config.yaml
n_layer: 17
d_model: 160
n_experts: 64
experts_per_token: 4
d_expert: 96
d_shared_expert: 128
activation: "squared_relu"
moe_layers: [2, 3, 4, 5, 6, 7, 8, 9, 10, 11, 12, 13, 14, 15, 16]
router_score: "sigmoid"
normalize_top_k: false
routed_scale: 0.5
balance_loss: 0.00213
balance_bias: false
init_std_router: 0.0206
lr_router: 0.00146
n_head: 5
n_kv_head: 1
head_dim: 32
vocab_size: 8192
norm: "rmsnorm"
norm_place: "pre"
norm_eps: 1e-05
positions: "rope"
rope_base: 41500.0
rope_fraction: 1.0
qk_norm: true
attn_scale: 0.26
tie_embeddings: false
parallel_block: false
extras: ["capped logits"]
init: "normal"
init_std_qkv: 0.0466
init_std_o: 0.0
init_std_up: 0.0466
init_std_down: 0.0
optimizer: "soap_variant"
lr: 0.00575
lr_mult_o: 0.856
lr_mult_up: 1.03
beta1: 0.95
beta2: 0.99
lr_head: 0.0373
grad_clip: 1.0
warmup_steps: 55
schedule: "wsd"
decay_fraction: 0.928
decay_shape: "linear"
final_lr_fraction: 0.0
batch_tokens: 65536
seq_len: 256
doc_mask: true
train_tokens: 351900000
steps: 5370
dataset: "wikipedia_en"
Below are experts of layer 9 (counted from 0) of a mixture-of-experts language model. Rows are named router (the router's row for the expert), down (a neuron's output weights, with its number) and show model dimensions 0-159. Each number is 128 + 32 x the weight over its row's rms, rounded and kept within 0 to 255. Numbers have three digits each.
After each expert's rows: "comes before" lists some tokens at least twice as common just after its tokens as in all text. This comes from a sample of Wikipedia text that the model never trained on. Tokens count by the router's weight.

# expert 53
router:151111063150152079164118152138116113160134160193221120169141074149141176146121102156066195111117122155074098173115140102146159164095166168164051168138084068073152117174148105078126152202138148126129108098149133156142110148160136115136186089101100117104156142119108123150151150134122164137094159132168145117068109099151225127144129201167118108129094096152136075158106140153155144105114108098119127109133111154169127108090116102114147122135107121064125175135136088126109204143138124
down0:122065074113128127124095174115106150097130136137114103085120117123075119164073149101168078104130106191157115056144118132118155124146111156113078143115148136110134102166112129181144175160149131146199188168122152128150091142141146087156141126114126165088117087135129096153200169132088166129100095152132170180119146117178177067157154170119126166143102116124191146148135093086101124124102132109183059190138099180153090087112146131109111158130141149064064069138146137103138036088122131
comes before: "9", "8", "1", "0", "7", "6"

# expert 36
router:129072105105145102131085129136127161089084186111150157131082115142116141179154094156061158127185093169140110127124181138125123190136126151207138157104105112109137126136204135099134111162118112035169144123175107163139135116103100149097131039105189149123168100084115126143138216132141128096109189151078146079105118111118140157148112168160181115130125132133105151139103103114102139116087113136051173134127115172199084124131147090148131094089106143092075134176152102181107135137143154
down0:105119117133143113123178143076096157100087085121077116091195096113142163039180141133060122149174114131114155107141095150120120119144105152115134106147167119125116135211155102123147083148137072099137151092127159154170115150107061140120152180123140109147114136105065141161122138154096133065168110173134168182141189153171073153222058120200121101118164100124111141099123107100130179123102059135146156153146155129119118174164134094122114108103139122130113118151119109160092151106044118
comes before: " ", " \"", " Total", " Party", " Win", " No"

# expert 13
router:093098108141125094140105171144103095133138129127164138123091078131133149089142074132106189099116056127116094095128135195139168158087189127137112127133108115159182126138164173107077125174106141075203105111149122150133148145177124054120134058110085117093118106105104176100177149135146150109067167119096106173158140134131120235165066159120107110124118153169101104087132131119147112138160172056143123126166078131161157144154202116134129092153109164125119132132112079165134137170067155
down0:128170185128129114099131175132107128098139092124133085133133148124129110128109136123100164131077097114155112160097139136166144142087068130121140029148178136153141118150113157143112150129108084130122091065132098124104113103147191121141142116093113159095151099090115101205113082173094092080151113158100118102081177058124130118135184144154149180126054121085175173124176127106092081128115095072173128102079137197067116184179135085120134135163168175131084159101096125067127107086136139
comes before: "==\n", ":", "\n", "==\n\n", " ==\n", "-"

# expert 14
router:171120048110136110178070144127104139135107146165134125131081059173135123116165128144049172087130099123112106139134138159162150147101115126148127143126090143128109116163145161123118112150105139121167101118117140170099121182140144134120174086109102194136158146073196176056220115118129117112094188121160131076207111135144121162194062167137144136102113116177126130177119125116152140103100110101053146090135115093163126101053134113130154104174145118151123109134148046155102131146176128
down0:142165101087105134121167173179119120209123098156146142096143142147098108107143159137112149104100132124150062077104156074081198113144115084050117131149121091129117120104075108073104056140117156133079128159160157128149155125102157144140156122115157102164115142097096146126143158061138154143141145097169079116172161180137120133140169152163132165157121110175160175168121077201106149102045116122168158114124117092122143077167160147135073086145100090103143102126086153177156162186153167
comes before: "9", "0", "8", "5", "7", "6"

# expert 22
router:142098138178152117162118171145124120173093113137104151174113119196157132106102087142095143088165100108083084112123150147136189158071101158146124171104064152147123131159155075095099125140121125088149108103184181124126149085116121134156147125073124137114185114082136116121177227148105158104128202154145119132121172130166147166165096117130071118139155129165125125133129114125161119171089145082080125098197115110194113120043159115153129064164137133122080132116076126155045143105156123
down0:101136157154189088125128086099134119142134100125105135162103157156167128131041143130131202167105059133098125134124101093089094155172152095062091135116179149103135107129123121174158062124117159099049103147105120096084115097097109149193136184091151114114122132098082148130147118143139136111131166123132110142186079128177085138138087113113116095091121123140131135150117088070119104039165123161097121133039161096103144136095130196111114137143106091094168129173170150069185150146125113
comes before: "1", "2", "0", "3", "9", "8"

# expert 31
router:143147090151137127149096131108090109138119175103133144169191077167129147107138102127122125101096126125080096107122167156145142121128101085124104159156126103105188084115182163076059057193143111069190115127136116154141183229162126122133177099099141113117079136103165104113198153156130144106101119098159124162111078105165160194144100143197065108133110149162109124120078114148148134103123220100109123123164108151121127117081179111133143104132101115129083172169158114118167171142098118
down0:108143134123137130111095227057071160086112130171091141101100151104070065144124106129092131106071151086147193176127142160130135127128151161125104131129125172050108061100132144090112157095133136124165090146100122129105172123102169119140130117167118157105188124108098106121144123147079163153126192132125132135155165123093131095133152084135130086114061105149142165108145165141151190125147099103096109208157102114153114092151086124085077169107120102141147132072129185130106139081118035
comes before: "\n", "-", ":", "\n\n", " /", ")\n"

# expert 44
router:158077106109105090226109185196104152088129116116162118126153096113210136153130074199072162004151125166129127086131172205146145124092161111129097120096106093092143089201141154109153096137146162092145091113176098148174135140129137118117154125045089091107192126077098156118150116134157115111123143131119130119104088112129125172161149099145082109131158077162134125141133132130138124128112099134147127129147105128152098129094132111172115152110089166145082118163103108135120179145150166
down0:118121055109123118139059105106148131095152114058186147168152169133115107166173076055146159157122136160126201149107123151133145100093084194095115102061085164145134170130182082095142130097125153094141131102134135102074100125130079075140137156107143144142106159092103102159127137162168153118109116255138164119083153103132129088132128091146103123056137137115142099126115165117150112113145147182119145144087151082126082133202104112123070128141177137104143127131148113137135114140173087
comes before: "-", "|", "==", "===", "The", "In"

# expert 43
router:167081106115100060184108180122137117146112148107121123122064081165117196128115075174128187104137137149058136168134132152129162107122126121139128131053092094132109122184128113136059147167099097036117149114170099118119125156199143132109120145134121163092097116087180110106156137188066125133105178146087138078102127081114146151153084157146102101099164119175134153199128140101135127051144127134122168106164161164169109089108130071112132066133140147133093113120086102141134139082144147
down0:150132140150109166085136151086088099111157137134153067115158152119098086167135160086096148127124115108124057071093165137136091179083130142160162096158107129146167100159175156153172141146098137105141166084128148119151061199124136146208164142104110131116123102180071151087097088053161102118110159159171151115101154136158137083124099079128130090150109108131151105083144150134121135106131126081165163137118087166092197151114136085124197080095105117114138177178087178139070121084075121
comes before: " The", " He", " In", "==", " It", "The"

# expert 4
router:191127091127109123155158185160136127132092124088132162102096119119169111147118138160018125112140053185111152161142136137088107128046143156157118093109121127178111112168159129163162140148112083074124183112163133122157102148126122117125184117092088138137133106116129195106160152134113126068013143165110140083108122133119150125157132142133093108127158053190205115103103192139101142139128101106107122128172126102153115104111087133109126096126127159128157214168110119172135163169129136
down0:091147129088135154138123192116105090122160066158142163118120096132104121187089191143191164135088126204113053146079146117133128115176080139105187139079071097150092078136091131153169120161143176110115142155121165126173128158123101099092071138072136100199122097153125075079110108158112156186090119070172115093147135116071134161094114130094069119170122106097129146141116071146173176142169131097101041135163105123158144099145138113122128114123141087154151107131117141114128111156116147
comes before: " to", " the", " of", " in", " a", "ing"

# expert 28
router:153110140135109117137072184129108150165096135182172095145106072175149153121100097151088122109174097130141106160124162124126200171121128183146083125111089080158143142136158141102155126140116174120142098058125184143123150140145166099173171069080106110153173168107176174141181128140146123108093214139163121082162146113160151107176069188139075108127170132175153129101104125120119134155109123098091173150145111142186081144058186122137145092178142113146115130148146089197103159127156149
down0:090116125170112164101109108139148118154153124181092067072126101184178126107129131190141056154093097136091135072137101084111082128158138141126126143135148086143180148104130115160177109202102185159162142086128127124120109132116116146139075101146129115120131150133103094149104154083131113172143168093109131093127110123199106075126138098078119106111135152230121114104101157129170083108174176118106157158089063220184151176114174147090115123107111138094135149114098114105119101056148128
comes before: "0", "9", "8", "7", "1", "6"

# expert 59
router:112143109117114087157101134190095102111133132104172119107146126109137147193131108150059102092090129130120137131095140126200154122083136164191118125113103161112135130143154060172137064192083147111101148094133083192106150129208157095117159110101107176093156045147157146152175155136142174107071125116145153136142109062118197153164117118173090134125147139168158137174103172080113128096120089106134121173153130117176126096085153096108157132148111118071116177105107113152149184167154182
down0:137132122116097157133086126066110105171122143118097092152160105168180135143084095092079104121112112089161069104171108127107082184111157136153144134127082131092141103158128099170145096091119097159153150106102177114140115120172166159130128159138149070116102142143089143098117083117103139116186147103092166126099148078137118182070092211110119124171108097195121124139102020069097124177119122150090114147128113089128124136064144088137139122103166108140180057108112160170152045146124109
comes before: ",", " (", " in", " of", "\n", "."

# expert 50
router:158111128174107133170096115154098125112072120099137194165140065145173156119097112138127136147190034158103155104127139148147137140123188160121158102082069120155118094211168151086092108152089146102164071100167148122126142116147110136098134072114087098150124183097118138102164146146101144116088144121119127144111101071130137122141107116146169072122126096126090124132130143072053106088066158087072153143158136129210102096118176081142087166153097135064151137154136105131133122167134068
down0:152127118049051157110150138109093116145127113128125141155098146124088134119179146133153105177120164047153091100138122155109151115143174149122158176183114071135163162125216136129089129137157126100088093144185148123144120086136113087130119157158185157188140169087121119116177072135090158156129128132123100137111060085168091083146154139152094101088082091163106152118107104134154100152089126121146053122109139155180165165062193124096104086069090114148109106113153115156112115133125189
comes before: " the", " a", " he", " it", " well", " they"

# expert 3
router:180126091142132101151116159147097159147137080086172143098103112143155175093098069148110085122165122197130134129158205126138139159127159160158100078123106113137140112178149144133164136195113142109170162085155105162155130112177157081150173085114145118145137083129177176078196152171113161132123178155092132127191162108163168105127117125125102081083161140125207103113134194124100063088113120117143202160161145148141113121115151088130126112172075112156096192139137101138146171175149156
down0:138143105118119120102140122155145152095186129090115123181158194125092082093211140118164090140114087156109130100137129077127132126111127121093152162176129145119123116107109133089188106199167171115159091058105143133154042105171178080143154092099179121144138170057142095082087109090165144135125116130064157170134085155163121144113143131109150129120143155120095102132088127142077078167112143112150121089103109118131131077119229084124167139142138072107166133139148116131067157196130106
comes before: " of", ",", " in", " and", ".", " for"

# expert 52
router:201097122122155089120092172151054141113060171117202183168086083136148163132118099140099133109135075121099156219132147142136128069103164102175134068142085123149145126195133126154117146197097089082150140105215138143142171103141120086083127109099092163159109152094164139098150116150114145136099143159135134157162113107122145119154072098162126102101129150149095096098113164125109141130135139122131126145146118124222105105108214113157166095140140108069125151161108145162128135142140078
down0:099095092160124138131120095095077138082106113109114119072131100084129141189094142138108122167136108130100106084081125141159156103144100137139122097157098130175160081083075127115148184094113159142189135102128081107106186148187137140124072048105085119127132123111127139129122154159103107063199127128116126124066154118140160113162114140096153107176078113168098135124154069127094071189138150149105118113178177176014111099100162151162139139145136160153137106120168149161200120099132102
comes before: " the", " a", " his", " their", " her", " an"

# expert 41
router:130159146107178102189100156120109107146100124100143157174146047129130131104135073127110150103161074135113059102151163150123183131075212104173116135129121160108201116123159166105136078174127121092246095139136123150163185151167141115114136087142118101131091134116135144122140141128119139112054128132078137147122139128150140204172087119121070130116102179221135148157096121095138129104104206063129133130147120158176142098098104097110167109129116129111091101124103108131122128129091151
down0:181142158163151127165130108124103067056082125157110130099109116121124108139093153129112153140136116061098242089162126087108065142177104113133073128124181095109186161163069169192135183144106144159096105154091141166092103064124121141093154170154122123095133116125138168135104176159143150113110080108140060109130166173140088098121086037151164109087166125179127091146130143175133103134097125064123095091111093141133160153127166153114137110147166123160137125123138104150092135142158123
comes before: ":", "\n", "-", "=", " information", "==\n"

# expert 49
router:145100089083153106133111166183069116115055126128129183110167075142168126116099109140068160122140063149102083189132166126118147147052179091211095089109085130141152132151137166143090151159116100079149108100187134140159130098158107115148172089135114157110164134095113207147130113159126147148116158112112136145164124107108129119154079156133144136080113164186118112122099147105098147082126115105120151168133141127175112097067178118107167095164128165036114116164084097206120129138121110
down0:176110096098124083170215166083192140136148113117162110142129125102130102086123088126131191106144119116124115154148082130155117122173142089153120150126135122138139112117105121192185186128142104156121134164142168160166133155129115145163206083117093154170144170083107098060134146108177102101149122100170103171094201122145085104126113155122148191096072134132103115104141124146145144077107115068149124091108046110147117106117120137160176049149165116100027105085158128145134125106121144
comes before: " ", " the", " a", " November", " October", " January"

# expert 33
router:134067137118141121171110121135115117113089154130139144153090070121129203135111122189096155104092076182097122186140137126103134112104174185099083088066045102137120132255133128114053177194141133118171126098147105154119116158137139105134157086104091151091144132067112145131135172113090156083116175109090152083133123137124179149153114129126086087115149086146096092158127130110105110143056097115141160171165129123141109112101115120109202155171091130117121106120134092130137155099159131
down0:147122097025138066136127144128158127118118084149123107127159134150141136166136162118102102115110130167081163087107055139151176159134132056146128108107101157118153169162178146156089168122115081154114123139190146095087153126105121112155174163196077118082136160184125154100112227090127119113166084114089056140114108126099122207123142073084123136084133091141139146102155201149101114151170144143170149085094160109152085107140124094158132115147142116126119140153067159130133173140162123
comes before: " and", " The", " he", " the", "==", " which"